python train.py --d_model=448 --n_experts=64 --activation="squared_relu" --balance_bias=false --lr=0.00527
Below are experts of layer 6 (counted from 0) of a mixture-of-experts language model. Rows are named router (the router's row for the expert), down (a neuron's output weights, with its number) and show model dimensions 0-223. Each number is 200 + 30 x the weight over its row's rms, rounded and kept within 0 to 999.
Before each expert's rows: a language model's description of what the expert responds to. This comes from a sample of Wikipedia text that the model never trained on.

# expert 15
Names in sports tables
router,216,261,141,205,182,222,204,210,220,144,190,212,189,203,247,240,235,162,217,205,162,145,228,150,198,218,185,172,156,160,178,193,207,186,184,184,134,150,173,171,240,150,150,199,177,229,206,115,249,208,186,167,224,237,190,203,162,193,221,216,211,183,163,176,135,128,197,172,204,215,227,173,256,162,191,204,181,211,211,153,177,199,268,186,171,244,178,157,231,214,248,176,230,250,143,236,228,137,190,218,185,202,169,254,196,203,245,187,190,171,236,207,205,177,198,162,174,175,266,186,235,135,228,202,190,184,155,224,191,237,195,240,189,212,212,195,123,185,181,215,169,212,201,197,185,222,145,240,183,192,185,219,241,196,153,197,226,148,151,167,174,217,166,153,170,195,172,253,233,185,190,196,163,148,222,237,240,187,221,221,178,187,226,174,241,262,179,206,205,219,223,177,175,248,193,194,218,157,227,231,189,178,202,199,179,201,252,260,197,248,205,228,240,253,163,239,198,164,153,224,173,219,242,237
down0,240,169,261,195,243,183,226,158,276,242,175,201,179,210,191,150,207,205,211,166,194,185,211,237,168,220,230,257,171,225,179,156,228,234,172,191,172,247,167,238,245,189,228,158,167,212,227,257,254,180,161,213,170,201,178,227,174,206,180,168,201,216,245,226,225,207,201,222,237,225,222,190,192,205,212,272,206,222,184,181,134,244,189,194,220,204,222,209,205,215,201,232,230,193,265,211,182,183,179,254,239,222,192,176,222,155,151,203,183,210,219,179,180,205,264,186,140,169,177,213,223,246,196,148,209,232,140,213,223,240,242,215,192,194,218,210,200,221,183,157,232,205,244,200,171,181,220,232,199,197,166,215,194,207,171,221,191,190,227,194,229,196,217,172,244,199,219,185,222,247,174,164,118,184,186,247,159,203,197,240,175,197,181,183,216,199,162,178,192,234,216,166,133,206,227,175,166,221,244,221,206,209,222,159,177,132,227,225,214,187,168,159,203,228,204,188,225,253,187,183,216,190,211,178

# expert 30
Sentence and article openers
router,196,182,224,177,228,155,163,234,222,172,221,236,262,183,222,168,250,221,232,159,141,219,205,176,258,209,204,249,169,232,195,226,176,202,225,268,186,154,255,170,198,165,198,217,226,216,179,165,187,155,178,136,132,149,209,242,219,221,232,180,223,229,203,224,205,173,214,204,232,219,232,162,220,245,162,175,197,193,195,227,182,213,181,243,157,227,177,245,212,231,166,218,236,252,227,140,216,158,222,218,142,186,201,215,222,193,224,219,234,184,221,168,199,242,211,222,205,215,176,230,179,207,151,217,214,219,247,172,214,148,236,193,209,227,212,228,159,218,237,204,203,208,136,205,161,197,167,180,184,182,165,198,149,198,188,204,188,195,248,191,242,181,198,133,140,217,133,182,160,214,152,163,207,180,221,195,281,197,175,171,185,146,188,247,211,225,160,232,178,230,175,219,219,207,222,200,176,217,223,168,157,162,153,184,217,177,163,204,187,152,193,198,193,204,205,126,224,201,198,170,241,169,108,218
down0,205,196,248,169,214,194,251,188,220,130,199,237,254,219,222,219,229,175,242,251,199,183,186,172,203,168,164,238,188,197,195,169,161,239,254,200,180,189,173,165,189,175,221,209,213,168,221,210,191,199,262,201,195,245,164,196,191,185,157,172,196,168,193,211,295,254,231,181,245,191,183,185,180,227,157,207,227,186,233,184,173,182,178,212,213,131,218,181,164,208,247,196,242,228,239,204,209,235,207,197,182,183,242,175,230,201,162,192,218,204,180,207,242,196,234,200,188,229,181,232,203,249,216,151,204,198,246,228,251,207,245,213,152,169,195,207,272,149,219,168,234,176,187,161,205,218,285,229,163,201,170,219,231,180,202,189,188,193,196,183,218,162,247,214,157,169,246,237,201,199,155,186,252,231,150,219,210,225,237,231,149,249,186,201,203,195,151,223,211,185,230,228,198,227,175,207,167,205,202,203,225,234,222,166,176,171,163,198,178,166,216,197,156,169,192,229,188,216,180,220,191,213,244,223

# expert 21
Digits, units, team names
router,220,215,194,213,175,183,160,272,184,228,188,219,224,183,233,206,179,137,246,178,179,220,189,228,151,146,197,162,251,193,193,211,237,195,251,202,172,210,200,227,191,218,184,209,183,189,250,236,254,260,199,245,242,177,226,197,211,233,206,223,206,221,208,203,214,188,172,150,246,195,191,233,200,246,212,217,182,177,234,237,206,250,216,240,217,163,225,173,177,146,201,186,235,187,220,252,171,217,221,183,228,230,240,202,187,216,235,155,188,193,241,206,249,218,193,205,205,254,243,201,208,250,204,203,159,190,176,206,189,203,212,173,221,182,239,206,250,204,241,167,211,154,222,184,221,152,195,257,171,239,187,182,222,211,163,229,154,175,169,167,169,218,266,179,242,235,239,221,232,219,235,151,197,240,211,213,179,219,224,255,255,246,257,251,208,221,217,205,186,240,250,196,256,238,178,222,190,222,186,171,151,192,254,199,176,209,170,168,196,196,161,219,232,169,210,243,266,156,176,230,183,231,149,172
down0,211,203,224,144,245,196,224,273,212,163,155,183,219,152,157,200,187,148,174,183,219,212,193,201,147,206,223,264,244,229,207,230,205,200,187,221,164,153,253,166,185,203,176,240,191,240,180,202,213,224,213,225,157,94,222,166,196,215,206,176,150,237,182,182,188,153,227,177,197,182,148,207,168,218,175,200,186,232,221,225,172,191,203,268,250,240,190,202,177,211,182,205,179,258,243,226,191,202,202,200,209,165,172,235,205,199,184,184,157,168,226,231,214,144,229,185,156,203,250,197,253,220,237,179,171,216,250,166,288,274,194,184,142,249,207,219,234,213,251,167,174,216,156,210,179,168,187,170,184,155,217,167,207,177,152,205,187,210,149,211,243,265,186,188,211,193,190,197,235,206,224,168,270,235,194,188,189,210,222,185,243,250,127,196,262,236,206,211,210,181,213,188,185,204,152,212,161,190,209,188,168,194,223,202,181,180,177,164,228,218,208,202,158,225,173,207,241,219,229,224,261,227,163,222

# expert 6
Word-initial syllable pieces
router,197,243,208,222,189,256,209,168,210,195,160,170,216,210,225,157,167,232,213,167,199,176,202,247,167,165,180,159,233,221,190,124,190,188,162,220,224,162,252,177,201,235,249,234,224,197,211,187,211,221,190,215,202,154,207,178,213,181,195,163,171,138,164,212,220,186,224,231,248,187,171,235,232,257,228,213,222,196,236,208,229,221,199,183,228,199,177,184,179,198,195,168,213,211,213,232,127,258,260,212,207,240,236,154,138,243,241,236,220,200,263,248,195,158,216,179,236,186,194,206,196,223,230,196,198,219,258,172,195,173,231,147,150,184,183,208,215,193,222,210,209,188,194,197,191,165,254,178,184,207,235,200,258,163,236,170,191,148,172,234,175,217,200,183,218,197,215,226,213,231,295,231,202,191,187,226,121,221,139,237,238,208,184,170,243,181,218,141,234,207,183,169,228,227,208,207,255,198,181,201,196,194,187,151,198,195,155,187,237,223,194,201,175,152,266,218,227,286,221,169,209,218,185,215
down0,221,183,171,266,219,183,190,188,182,231,203,208,185,218,178,208,200,132,181,224,188,207,195,226,181,213,172,220,176,265,194,228,243,213,186,231,155,206,194,129,220,198,201,229,193,213,160,234,260,239,207,146,200,247,187,176,188,159,177,223,194,171,181,164,216,259,198,189,148,215,194,203,250,211,210,245,233,218,201,158,225,177,162,180,167,204,159,209,280,213,176,201,239,205,180,203,203,205,194,207,246,202,221,202,128,238,147,186,217,222,172,201,225,183,197,170,197,240,166,282,194,258,215,217,240,192,242,180,193,145,189,198,203,217,211,188,220,172,238,224,210,177,206,237,193,272,178,213,229,197,175,209,213,209,198,174,204,228,249,217,197,197,213,218,116,235,163,186,211,211,193,173,220,250,229,212,157,256,229,148,205,213,195,207,214,207,134,174,201,172,189,162,220,162,186,234,175,179,205,157,199,215,173,148,273,212,201,185,204,182,179,182,206,169,157,168,174,200,214,204,213,235,229,192

# expert 40
Name beginnings
router,184,174,166,219,163,231,300,215,247,206,187,222,151,233,214,200,174,151,169,218,237,189,216,230,186,238,196,148,180,183,215,228,177,205,190,213,185,240,179,224,141,263,199,158,221,201,230,194,208,196,154,182,161,211,145,212,165,203,231,162,158,174,219,216,174,166,183,206,172,181,165,178,202,205,199,205,213,204,206,177,215,187,223,177,199,229,228,231,192,209,184,175,211,213,164,235,205,214,250,139,199,196,143,220,182,233,230,190,251,213,249,207,158,169,240,181,237,149,217,167,205,201,189,214,146,248,193,207,169,199,177,215,200,181,203,165,154,221,232,193,197,152,206,199,164,184,239,229,168,188,156,189,223,144,228,188,222,171,168,202,160,208,172,178,243,172,181,222,234,202,202,272,215,245,206,176,185,166,172,250,178,211,242,174,199,172,252,141,186,195,170,219,217,171,194,199,224,203,188,200,228,190,166,151,233,151,249,160,230,252,197,232,193,224,160,201,160,187,240,143,192,218,240,274
down0,209,208,168,219,137,215,148,164,225,219,189,167,216,189,225,229,164,209,223,174,157,206,189,222,194,149,246,137,200,214,204,189,234,238,193,166,174,194,216,161,134,200,270,175,190,206,187,216,160,193,158,242,205,228,134,180,235,180,234,254,240,191,249,199,158,194,160,194,147,210,213,200,218,200,207,220,235,165,211,176,132,177,156,222,166,211,215,224,189,207,214,250,162,189,197,202,251,212,199,160,149,152,194,111,223,257,142,140,146,200,197,163,185,139,179,227,211,213,258,226,182,202,195,178,227,207,225,208,211,164,210,148,204,238,169,253,212,151,187,210,235,239,215,185,196,155,195,205,205,188,189,251,179,172,186,209,195,207,185,191,212,188,176,204,173,203,160,220,172,197,226,180,200,189,184,242,154,217,168,203,170,226,217,172,214,217,180,164,160,176,228,232,266,209,214,159,153,207,207,232,259,195,168,182,194,204,218,146,221,245,191,196,161,188,276,193,210,187,211,171,137,189,144,177

# expert 25
Miscellaneous word completions
router,206,216,203,200,176,176,173,263,183,224,191,212,215,185,238,201,192,139,248,169,178,224,198,236,148,141,213,158,246,183,200,213,228,197,258,184,176,201,195,223,198,225,197,214,207,193,244,228,247,253,210,238,242,177,224,209,206,238,196,214,204,225,192,201,218,182,170,152,240,195,186,239,210,250,210,208,189,164,233,255,206,256,223,244,224,161,224,180,176,150,202,182,235,177,206,240,176,219,223,191,230,227,242,223,195,215,235,150,193,195,248,196,249,217,198,202,204,255,234,199,207,248,200,211,156,190,177,195,183,201,211,180,224,179,246,206,253,206,243,158,208,154,211,188,213,158,193,250,175,244,190,170,233,209,160,236,160,174,146,165,171,214,263,177,255,231,245,202,238,219,234,153,189,241,209,231,185,228,245,258,255,236,260,248,211,207,223,199,195,235,248,186,262,236,199,220,193,223,194,175,157,198,252,190,179,214,178,163,200,189,185,225,212,172,231,236,261,162,181,248,176,229,160,180
down0,217,200,192,186,191,211,170,244,252,197,142,196,144,150,159,163,218,159,194,267,196,198,219,205,243,186,136,158,205,158,221,204,241,229,194,213,107,173,179,151,227,159,230,196,193,217,162,173,244,162,208,183,175,163,191,138,157,149,213,118,193,171,271,174,169,160,173,209,199,169,159,245,244,232,156,234,236,218,221,188,256,214,187,257,209,240,168,193,181,212,300,209,172,199,198,176,237,179,242,226,182,193,215,190,192,205,222,190,155,221,184,192,202,200,200,200,223,221,207,177,208,215,228,194,173,188,150,188,224,190,201,172,215,196,182,174,145,202,220,220,151,243,204,186,206,219,224,195,174,198,210,194,182,213,174,173,211,205,147,225,217,184,187,234,189,265,256,166,222,163,204,263,248,214,256,186,272,176,195,183,162,140,235,180,160,174,211,201,212,206,203,224,217,182,241,206,231,145,198,163,188,224,168,192,212,207,234,164,195,214,190,187,203,191,187,198,215,209,202,191,176,204,219,198

# expert 24
Numerals and indefinite article
router,168,199,221,194,182,171,215,240,189,203,177,183,176,206,199,189,169,244,186,215,172,237,221,204,174,220,203,170,229,143,192,136,201,214,238,223,188,177,161,184,201,240,209,209,236,168,203,159,185,260,224,222,263,245,176,193,181,175,235,249,221,200,168,211,173,204,171,172,159,235,206,256,216,167,204,194,221,211,214,164,214,242,245,239,228,179,196,233,169,188,129,163,171,227,225,207,182,195,208,171,141,202,205,222,237,206,249,233,244,235,246,229,195,166,185,201,235,206,225,156,178,248,159,177,157,134,150,152,188,201,175,161,162,186,193,215,228,196,202,168,160,194,189,232,202,124,219,205,208,218,173,168,226,250,138,179,181,201,223,171,156,145,234,233,154,223,222,205,155,202,229,206,183,151,188,192,198,232,151,222,238,243,198,260,155,247,233,225,217,219,239,208,257,224,189,150,198,226,212,176,190,269,210,187,241,257,216,219,184,182,183,219,184,178,223,205,170,163,215,186,168,175,167,171
down0,204,218,158,174,147,141,157,178,204,236,204,182,246,223,206,191,224,162,178,232,197,191,244,252,245,211,220,220,229,214,188,233,196,202,182,145,227,215,279,225,192,167,163,165,206,158,179,193,216,212,217,175,245,145,206,173,224,174,188,247,214,204,170,137,122,216,183,261,207,203,164,206,203,180,212,194,205,195,195,207,168,204,140,145,177,161,227,237,231,218,167,207,255,177,227,199,142,149,246,219,229,248,252,162,233,213,247,209,191,197,163,139,178,185,182,217,244,231,170,190,191,207,154,256,224,211,180,225,202,206,179,195,188,233,173,197,220,206,219,212,206,212,192,211,227,131,178,184,154,226,186,192,218,226,221,230,193,158,203,177,179,173,184,217,176,182,159,184,267,191,205,162,188,223,259,194,257,194,204,237,218,148,225,192,148,181,231,169,259,214,194,176,195,207,171,157,222,213,188,173,224,195,179,248,181,213,209,206,236,173,223,188,208,237,208,183,171,233,250,197,189,219,192,203

# expert 42
Foreign name pieces, to
router,192,221,223,227,200,204,193,196,236,174,264,152,208,158,176,233,208,175,225,229,203,155,187,265,206,180,178,232,185,204,232,248,219,187,149,235,232,198,188,220,187,159,204,203,150,186,220,192,213,222,220,210,225,142,224,265,192,233,196,216,176,226,220,246,179,182,178,178,193,186,229,213,201,230,190,237,175,221,191,270,195,224,241,235,229,173,232,135,244,215,141,208,169,157,180,177,213,199,163,219,182,174,197,194,174,243,202,210,170,218,143,203,252,218,184,151,192,222,227,163,223,237,199,233,168,167,203,208,187,213,227,195,196,194,232,221,216,205,143,192,204,183,207,225,247,220,196,231,169,161,194,230,182,202,154,229,187,179,172,217,162,230,232,165,213,277,185,159,235,134,199,181,196,160,192,235,203,238,201,195,196,221,199,202,238,225,233,198,185,204,219,198,146,224,171,208,224,249,184,252,161,200,191,207,179,167,220,215,173,178,185,182,246,199,150,202,201,186,219,196,148,201,244,223
down0,236,199,197,214,200,222,193,213,159,219,131,195,159,202,196,191,164,152,168,250,215,211,199,156,205,208,206,202,204,177,164,150,201,181,235,153,205,196,216,233,161,182,206,272,178,175,204,191,198,226,213,197,219,178,204,212,195,212,120,181,221,221,221,217,207,184,211,227,174,139,232,186,239,257,240,186,262,201,195,208,166,200,195,216,234,174,224,155,220,198,208,232,184,193,216,222,159,218,194,239,136,215,197,224,122,204,220,216,186,255,202,223,208,121,174,237,168,247,167,159,202,213,238,224,171,194,186,203,222,225,190,194,224,185,175,212,176,244,187,237,211,178,129,203,189,259,212,216,211,177,229,146,235,219,188,160,243,117,163,221,204,173,125,185,143,176,221,208,210,198,213,161,185,113,205,242,200,171,160,193,155,231,204,201,207,185,206,212,179,155,236,232,238,231,195,272,196,226,219,226,230,168,228,221,181,166,249,191,263,193,148,146,203,242,226,194,238,161,248,181,207,189,178,233

# expert 16
Latinate word endings
router,184,208,229,170,228,161,251,160,205,165,138,177,189,242,213,216,209,158,161,200,268,191,261,203,192,233,171,187,215,196,172,229,200,182,154,232,179,204,213,206,248,181,201,187,210,168,181,215,170,207,195,177,202,197,195,177,192,192,183,179,213,261,230,193,238,153,159,193,208,205,173,231,213,187,230,229,203,175,272,221,189,187,207,180,186,217,175,186,205,147,200,168,211,154,192,169,173,255,164,186,216,192,232,164,199,261,214,213,263,184,179,233,244,224,256,204,274,227,217,228,248,256,216,150,173,275,204,205,174,217,167,127,170,203,176,218,196,204,197,199,195,210,188,224,209,187,232,224,182,203,225,248,189,228,265,187,233,205,146,182,201,155,162,214,230,166,244,158,210,196,217,268,206,157,210,245,146,243,201,201,181,179,203,168,224,215,155,230,175,213,168,182,169,203,222,157,266,209,201,217,250,161,236,173,204,216,245,239,229,209,241,228,175,162,187,191,159,228,205,212,222,204,208,247
down0,204,249,206,196,216,215,253,204,201,240,116,203,208,135,217,224,219,218,169,174,215,151,195,210,181,184,190,188,200,231,137,208,187,210,243,209,187,216,194,188,186,219,181,176,196,233,184,200,174,149,222,165,185,192,211,258,240,188,211,208,248,177,222,183,210,172,174,183,223,199,240,231,197,234,214,197,190,242,185,225,189,177,211,165,207,226,192,193,191,197,187,161,221,183,142,167,220,217,185,227,185,207,203,201,214,187,164,169,208,198,154,224,212,162,159,176,199,194,223,196,177,200,208,199,133,197,223,192,198,213,205,232,220,236,212,191,155,181,231,217,236,222,201,238,190,194,227,231,174,248,199,234,190,207,220,195,247,178,235,215,244,162,154,180,191,165,188,191,164,163,181,186,193,197,197,119,196,222,211,184,211,195,148,235,249,238,244,216,175,178,216,199,209,247,211,234,262,228,184,179,213,223,239,177,161,240,183,155,180,168,224,233,163,208,262,236,179,212,236,209,275,185,187,208

# expert 45
Date spaces and months
router,212,183,238,222,227,201,194,251,172,228,195,198,222,196,219,187,205,184,193,248,195,221,180,235,194,239,130,232,222,191,194,263,224,164,227,202,160,195,191,189,213,206,172,242,224,249,169,184,250,201,216,209,236,164,184,184,204,205,175,173,180,198,174,227,219,201,253,153,236,179,215,167,194,177,228,238,215,213,166,224,204,256,202,245,193,168,183,220,180,230,244,207,203,228,220,236,238,143,214,188,245,208,229,161,131,167,232,195,217,219,245,165,242,227,204,210,216,145,150,180,171,186,150,223,190,198,203,161,176,168,135,170,225,203,187,211,243,174,127,240,176,203,215,164,192,243,183,161,181,178,142,204,168,250,178,187,176,151,167,170,169,185,239,160,258,177,242,208,158,158,193,169,205,188,186,190,207,245,187,222,254,195,256,244,171,227,226,237,252,211,220,195,225,194,180,191,196,250,179,246,201,210,138,164,173,230,196,176,204,158,198,195,156,184,196,221,188,202,197,192,195,205,160,202
down0,154,186,207,208,254,215,206,232,192,189,229,182,199,259,90,224,183,216,175,161,245,215,188,175,205,181,206,186,168,187,203,221,186,181,255,170,156,218,183,203,188,165,201,164,175,181,190,173,233,227,223,170,214,209,160,207,209,225,219,147,202,199,229,288,158,203,183,244,184,169,156,193,235,219,205,137,182,183,265,189,217,221,247,207,211,240,206,193,152,215,204,178,191,207,171,241,165,172,147,228,185,177,200,196,192,193,197,255,158,230,268,215,201,181,207,201,156,194,152,206,154,203,198,216,237,209,204,235,177,214,240,177,265,190,185,220,200,144,165,184,215,190,172,195,156,212,190,190,163,179,188,251,216,257,179,163,156,191,211,192,183,186,211,159,209,174,238,195,200,199,202,174,197,180,251,213,251,176,200,212,229,157,252,227,169,249,231,161,238,206,217,162,196,230,143,180,199,187,193,183,221,175,237,170,250,228,210,178,230,174,188,244,192,149,150,220,158,180,172,164,248,178,190,240

# expert 53
Commas and semicolons
router,240,206,175,152,176,242,233,214,141,210,201,233,183,176,156,231,196,147,219,242,214,209,178,178,242,219,205,248,132,217,222,225,160,248,129,158,180,214,184,248,190,209,224,162,217,186,166,162,176,115,203,227,166,238,215,196,236,160,124,195,249,169,197,178,181,240,204,202,214,228,229,214,160,226,204,204,188,196,186,257,177,183,188,161,171,169,225,202,207,230,156,206,221,265,211,220,174,176,154,223,205,161,219,199,201,177,160,189,242,161,152,161,181,233,168,238,223,173,191,171,247,156,235,151,203,186,191,184,193,226,163,245,168,177,164,171,227,213,151,229,199,208,226,227,248,184,213,175,234,160,183,191,208,174,239,196,178,172,257,278,222,194,194,196,137,237,171,238,116,207,192,165,217,220,180,187,211,161,197,152,214,144,193,211,181,218,197,186,194,228,173,206,199,182,204,220,212,166,240,238,218,169,136,231,184,237,136,153,202,160,162,209,182,243,164,160,188,191,206,209,219,225,206,172
down0,191,226,184,229,180,182,248,269,194,150,168,186,210,150,194,249,185,192,268,220,236,202,226,168,152,209,202,166,215,195,197,126,220,188,176,176,193,215,158,207,245,222,197,190,210,189,189,189,195,166,174,161,155,194,166,166,216,254,139,196,161,175,162,200,166,201,188,196,201,209,214,184,205,197,224,244,191,227,221,198,226,195,197,213,268,253,227,208,179,238,208,167,217,211,160,197,224,214,209,260,220,192,206,188,158,165,178,208,213,254,177,202,210,217,224,210,165,243,133,152,181,221,184,167,238,176,126,205,165,205,157,180,208,137,199,315,206,132,217,191,221,236,250,217,225,211,167,233,232,181,185,207,210,204,205,205,272,209,147,185,238,192,165,227,230,217,209,164,106,192,199,168,243,160,214,212,210,175,173,233,212,233,245,207,227,203,208,178,204,228,190,162,230,231,164,189,142,188,230,197,241,206,206,213,193,163,241,180,188,191,180,193,174,146,161,215,171,184,186,220,201,252,234,204

# expert 49
Articles and ordinals
router,198,182,239,215,194,120,178,227,177,205,185,212,209,241,154,215,172,222,160,194,199,215,147,178,228,190,249,163,262,188,174,164,235,197,238,214,200,175,156,224,212,179,199,172,180,205,172,186,161,226,187,225,223,176,181,244,155,210,239,232,229,203,210,197,214,218,158,246,230,207,242,245,216,222,230,172,251,230,234,166,193,174,187,237,251,229,231,211,171,187,194,246,146,235,196,171,202,215,203,172,177,167,182,221,212,211,182,194,199,221,271,194,192,183,209,267,245,204,181,208,178,233,177,224,151,206,215,206,169,207,232,157,227,227,181,181,188,158,168,213,197,185,152,222,204,128,214,195,242,200,190,157,214,180,165,215,186,219,228,217,148,205,232,211,200,205,227,249,161,235,202,191,176,184,186,164,175,258,173,171,245,232,143,185,162,241,199,202,228,196,242,191,253,210,132,205,225,239,195,135,176,183,207,175,221,209,217,248,192,203,170,201,176,191,229,271,184,217,196,162,180,196,172,196
down0,193,222,217,203,147,153,187,242,140,197,202,177,180,261,167,213,186,260,195,180,228,215,187,232,186,227,155,154,198,186,213,215,219,173,259,202,178,177,199,214,176,165,171,190,252,225,184,180,233,189,198,169,203,181,173,189,195,222,267,239,154,196,162,173,208,139,190,196,216,216,231,204,201,213,192,251,222,172,205,241,152,155,148,189,178,196,212,180,166,218,186,180,196,244,221,239,199,213,193,211,164,162,158,202,138,271,196,228,129,218,182,172,182,250,136,207,221,187,189,179,214,140,213,195,158,222,237,234,222,215,206,191,211,157,229,226,195,231,194,214,195,192,211,174,234,197,165,123,188,237,167,210,236,190,157,245,212,232,147,210,197,199,232,218,218,167,195,195,204,199,276,229,172,198,169,203,183,175,188,203,174,222,169,121,225,174,208,202,184,190,199,212,146,168,159,176,232,210,170,234,205,219,189,270,153,242,248,174,189,222,195,171,229,171,177,213,195,216,174,212,207,240,180,148

# expert 3
Verb-object prepositions
router,248,207,219,167,214,206,205,190,204,197,189,211,163,145,218,199,178,244,183,210,234,177,199,199,222,182,190,210,204,249,193,207,226,203,197,146,222,236,194,163,206,188,180,207,183,217,229,216,133,215,209,148,137,237,222,205,225,187,263,178,184,245,222,269,223,203,218,194,155,201,194,154,126,169,224,163,206,219,144,218,199,159,131,123,187,225,198,213,236,187,252,223,162,176,194,178,235,198,211,193,251,203,187,157,185,212,186,206,185,228,161,192,190,167,170,233,165,168,156,200,185,153,242,154,263,181,245,213,223,170,190,192,217,159,184,197,142,217,172,183,197,210,205,171,234,176,210,190,197,156,240,216,190,238,269,203,210,203,182,193,208,170,175,208,178,178,189,214,233,182,203,243,195,245,166,171,162,172,243,182,204,129,232,178,134,215,216,209,216,153,198,219,160,205,205,218,157,203,171,197,239,233,178,212,193,216,221,210,192,203,214,169,184,174,192,153,166,213,209,168,149,118,228,230
down0,219,190,149,224,172,161,144,179,227,189,219,169,186,158,196,178,136,232,191,183,214,242,196,179,199,213,215,180,227,151,215,217,218,190,270,205,213,139,210,209,180,206,165,234,211,169,154,190,174,139,185,290,194,187,186,171,233,191,234,176,240,185,237,212,175,175,211,167,161,212,231,273,183,189,161,185,177,127,197,192,193,155,233,266,162,196,187,207,195,200,220,210,164,221,199,184,200,237,216,246,226,197,214,205,216,146,207,171,222,260,225,228,180,167,215,259,176,212,190,166,234,217,197,264,143,129,219,152,207,245,152,254,184,175,222,184,220,206,182,220,202,173,163,182,235,169,190,239,190,238,232,205,186,171,196,197,168,220,192,195,215,154,230,213,232,259,151,224,231,179,137,220,200,220,215,227,145,133,177,243,219,117,225,233,184,208,171,210,234,184,249,229,178,242,208,210,180,190,168,224,218,180,145,213,251,181,282,251,203,239,241,189,191,210,216,164,181,171,211,187,211,179,258,203

# expert 52
Space before numbers
router,198,204,175,233,236,228,223,170,194,197,166,182,216,183,159,203,198,185,184,208,242,241,192,199,194,276,161,248,111,184,247,240,223,216,224,209,192,185,169,187,218,179,179,221,236,182,150,173,137,146,179,179,208,257,200,139,194,206,159,174,176,181,186,173,205,232,251,180,211,147,216,144,183,176,205,196,235,188,184,234,235,183,167,211,139,177,151,210,172,222,258,226,220,224,152,212,217,156,194,230,206,179,197,173,163,183,212,231,228,215,185,194,221,216,189,218,161,142,159,161,191,157,162,218,207,194,203,176,159,186,225,168,203,234,203,246,223,187,160,210,188,230,184,149,227,208,181,142,174,170,166,237,149,236,255,176,247,179,223,231,193,163,145,204,191,174,169,175,143,178,172,165,195,148,225,236,207,255,213,202,208,151,201,190,198,188,266,237,231,161,201,228,171,163,197,242,204,238,202,207,190,214,132,198,161,226,175,231,177,148,201,201,198,237,216,214,186,237,192,189,201,170,187,223
down0,190,196,190,192,158,231,230,187,205,208,216,210,164,183,167,161,192,159,221,211,194,241,189,136,187,214,202,201,245,205,258,195,200,184,242,208,182,179,240,232,115,188,194,175,189,176,172,207,190,185,256,191,243,249,225,207,197,201,194,214,204,204,257,212,207,124,244,211,240,186,223,252,238,175,178,181,174,213,132,158,188,229,240,182,166,146,217,182,182,232,164,165,163,154,227,219,244,191,220,226,232,206,208,197,190,148,222,237,215,204,206,180,210,240,183,181,189,242,174,193,240,202,285,166,212,227,230,213,152,191,192,204,199,179,229,203,195,256,244,190,200,242,187,205,172,216,170,180,203,164,269,225,205,199,192,199,187,197,213,189,200,236,222,181,200,217,201,163,195,205,220,221,220,166,202,185,150,161,187,204,214,214,200,205,253,195,241,207,196,252,219,165,153,218,199,177,161,193,186,218,207,209,114,185,164,161,139,182,185,254,192,186,218,192,219,266,257,162,156,262,251,126,243,202

# expert 34
Commas
router,237,221,170,190,194,170,190,211,170,230,228,208,191,181,174,233,200,181,232,213,175,199,158,161,199,194,182,225,145,231,213,229,149,217,163,148,200,190,187,226,168,161,176,173,224,169,165,162,164,115,182,199,169,188,203,218,203,166,135,204,233,183,181,187,175,194,195,246,204,205,247,221,183,229,175,205,150,186,164,235,201,145,234,213,141,236,231,214,212,211,139,185,239,258,224,202,192,178,165,235,194,192,205,199,212,222,161,181,265,157,178,193,209,241,176,164,239,205,212,214,238,160,202,255,190,176,164,212,199,206,162,252,197,205,176,208,166,206,202,255,216,213,183,231,216,193,210,155,214,166,132,166,172,179,227,214,206,183,241,247,220,217,169,188,142,197,147,213,126,225,208,158,265,166,208,202,265,170,183,168,225,105,168,241,179,237,152,208,192,235,156,191,185,234,223,218,212,196,218,252,228,152,159,213,223,193,149,186,232,172,157,178,178,236,207,137,222,170,211,223,240,195,199,170
down0,174,185,167,196,180,167,162,219,191,160,212,225,164,155,205,180,186,200,196,162,149,193,255,220,166,207,176,219,249,173,197,179,186,241,222,233,173,217,268,227,209,149,226,190,251,186,216,238,177,197,148,207,181,176,212,245,172,204,229,173,210,192,202,221,262,175,200,206,209,193,203,198,218,192,257,246,193,213,180,203,198,221,193,178,185,207,228,168,189,206,141,176,248,240,202,201,219,236,211,152,131,222,197,217,238,223,203,175,240,172,245,164,153,178,181,203,206,151,208,169,190,202,208,159,186,164,203,203,138,191,244,249,210,168,177,236,223,236,225,226,229,144,150,200,213,171,206,173,241,193,253,226,195,214,196,218,231,153,176,191,208,194,194,240,232,207,218,176,148,203,199,223,229,236,223,245,226,188,167,218,220,178,146,204,196,157,209,213,208,190,140,226,203,193,268,216,224,235,202,181,169,211,191,187,188,214,186,228,187,171,224,194,233,148,198,203,226,259,195,184,207,232,227,191